From a checkpoint of a small mixture-of-experts model trained on Wikipedia: 10 layers, width 128.
Below are experts of layer 2 (counted from 0) of a mixture-of-experts language model. Rows are named gate (a neuron's input weights, with its number), up (a neuron's input weights, with its number) and show model dimensions 0-127. Each number is 500 + 50 x the weight over its row's rms, rounded and kept within 0 to 999. Numbers have three digits each.
Before each expert's rows: "comes after" lists some tokens at least twice as common just before its tokens as in all text; "gets" lists some tokens that make up at least twice as much of what it gets as of all text. This comes from a sample of Wikipedia text that the model never trained on. Tokens count by the router's weight.

# expert 5
comes after: "| ", "–", "201", "200", "202", "0 "
gets: " ", "0 ", "1 ", "2 ", "3 ", "5 "
gate0:512553462432540529426513440477460527580497453377585487512478504390419438498516453497456528486525507547527571576462480421526562430561426451463555487529476526427537548549506461535419478530490444512572434526432553607487438572419483410470395531489489559431528488536505515529406535588561483474560492580446468511493462509504526535466475515482516512479483454465464517481376576505439433445459
up0:532518541569578455481542515527540445481558453433468492651545497515532605535514494520423492465455497486557547535478527520435625491534489530459527490486405507540507429442444461532543390494475403450440487585420530463492435496473441554395563489507520482641484446457512492488557552506408425496546541498468585546503524481495532574450585479516542482556506443575526516462449497559502448544520

# expert 37
comes after: "|", "\n", ".", "\n\n", ")", "=="
gets: "\n", "\n\n", ". ", "| ", "|", "- "
gate0:477517535471499567517460509462543509420580505454538567544637624556510397509459459446572511439479535421463440454488515506504464491452622414463565467563496444464542510549575531464555492449472523493572498443556543489465469530566489475556458584561424572376431528428528504519432510536564477520495479515541535456521569475463465565436479493492523564534587506418436450498485552450450512463513
up0:559479560492497491414491489511446485615428447480547544486578540507522567464424549553501488492542542562620498488590520478471515572460486527539569555418414478508527365514596550395412448483496437467533531467471489523486514432458512516493492572458584565493531495531554539475521527490556533536462491500521505541545450543482512407398423479521504555437477561503476579441419562477387492526444

# expert 15
comes after: "\n", "\n\n", "|", "0 ", " ", ")"
gets: "- ", "| ", "\n", "==", "\"", "==="
gate0:532508528566513558492505590417432476390457508542520503493535508564534466501409494509468525508561459456332483510516548606457478583439562554566386540532548472529448510514527469470452504389449565465503502405498574515549430453465502495526475554502447576504517469559461523533414483603534498567512461463548469506469514483477384466508563511526511532473498437399399452468444515539482534483498
up0:556534526542457452475539430523551496484550532502436476447425601442456560603570539465463487508473539466589582611582507408511568421573441505492579588462451486457560524511537532528495539569532469456500510516534517492390591583489543408461542506477505350513511550502560497440575499543533507507507487495497545514451548466501492495506517472483574448497448481577527553415569414445480490467476

# expert 13
comes after: "\n", " ", "0 ", ") ", "1 ", "2 "
gets: "| ", "(", ", ", "- ", "; ", ": "
gate0:526494485454540474497540479518573552538503498406460408477483493508469559520526547494461534446431516434505545534492542479452582518464497510475483524548506506440621501564536574473511501548469428430479578563518422451482441534500498522512492502527539517486351515604492567463441489457495455505444543557481512533487534495550386591410433505446501442513473572615447534484469528574390579398595
up0:515521461498511468551534500511427509473551496409404445438467532449418453603514569542499457550494423416445480545492506550497513489474492438560530590424473593542593456468494505471567582557497498625504464554467503513417494537548474462421451547515517414548483463411532457521499488444554446535544524503520464489476564516469411477482527581551545463521531638500453480539481555535570374537500

# expert 22
comes after: "|", "\n", ".", ")", " ", "=="
gets: "\n", "| ", "\n\n", ". ", ", ", ": "
gate0:563556515547530523551589456454475503524478537606586467465442527492509466602424606545539443573523551593570525569528535518561568544467482501449481527490498416495544559530533518563460582479515410508483573431487422539630441557572545565501540519510532500533443509485466550400456486464460461558521460524555511533521458486481505550390471485453515434544511565443469494495486487437535463608564
up0:514469489507557479491498448507478523484417524499520485459396498527490455539408493476436433532526493509531528399493463457609530566526464463453544532478512465476548597463549555497458643511516536543466569499421543592539458523532498569577535483399472423519478543549421599487430446467525487612478436543477464521511552450509473569504513517370529440497383554478482529503552532485523601460557

# expert 39
comes after: "\n", "|", "\n\n", ". ", ")", "."
gets: "| ", "- ", "\n", "of ", "in ", "("
gate0:545445576506497435520576460523426570543500443524486517529507557500492498470414565543437512460516520468553510414544438579428532589509457476415480518489485553506423524517429565488570481548531340591509507492517561613500523493509433507498525499514464465495512533546428465536548514441408491384489491547499486468535508588425501524441446460471353463535522503467385432517495519498519470555564
up0:479497433543427548543462495450497444491540372535394459452545444432526427501476461523523556525585346508539505489436492501454435419521520552548633433447462464532553582549521521510546530455508523370448512549515437468468506498499502440502491546480512428519495420391522485404489488547489538521562565400478547519507480467486445512582478534438517419561537489520448510472499432516489509498435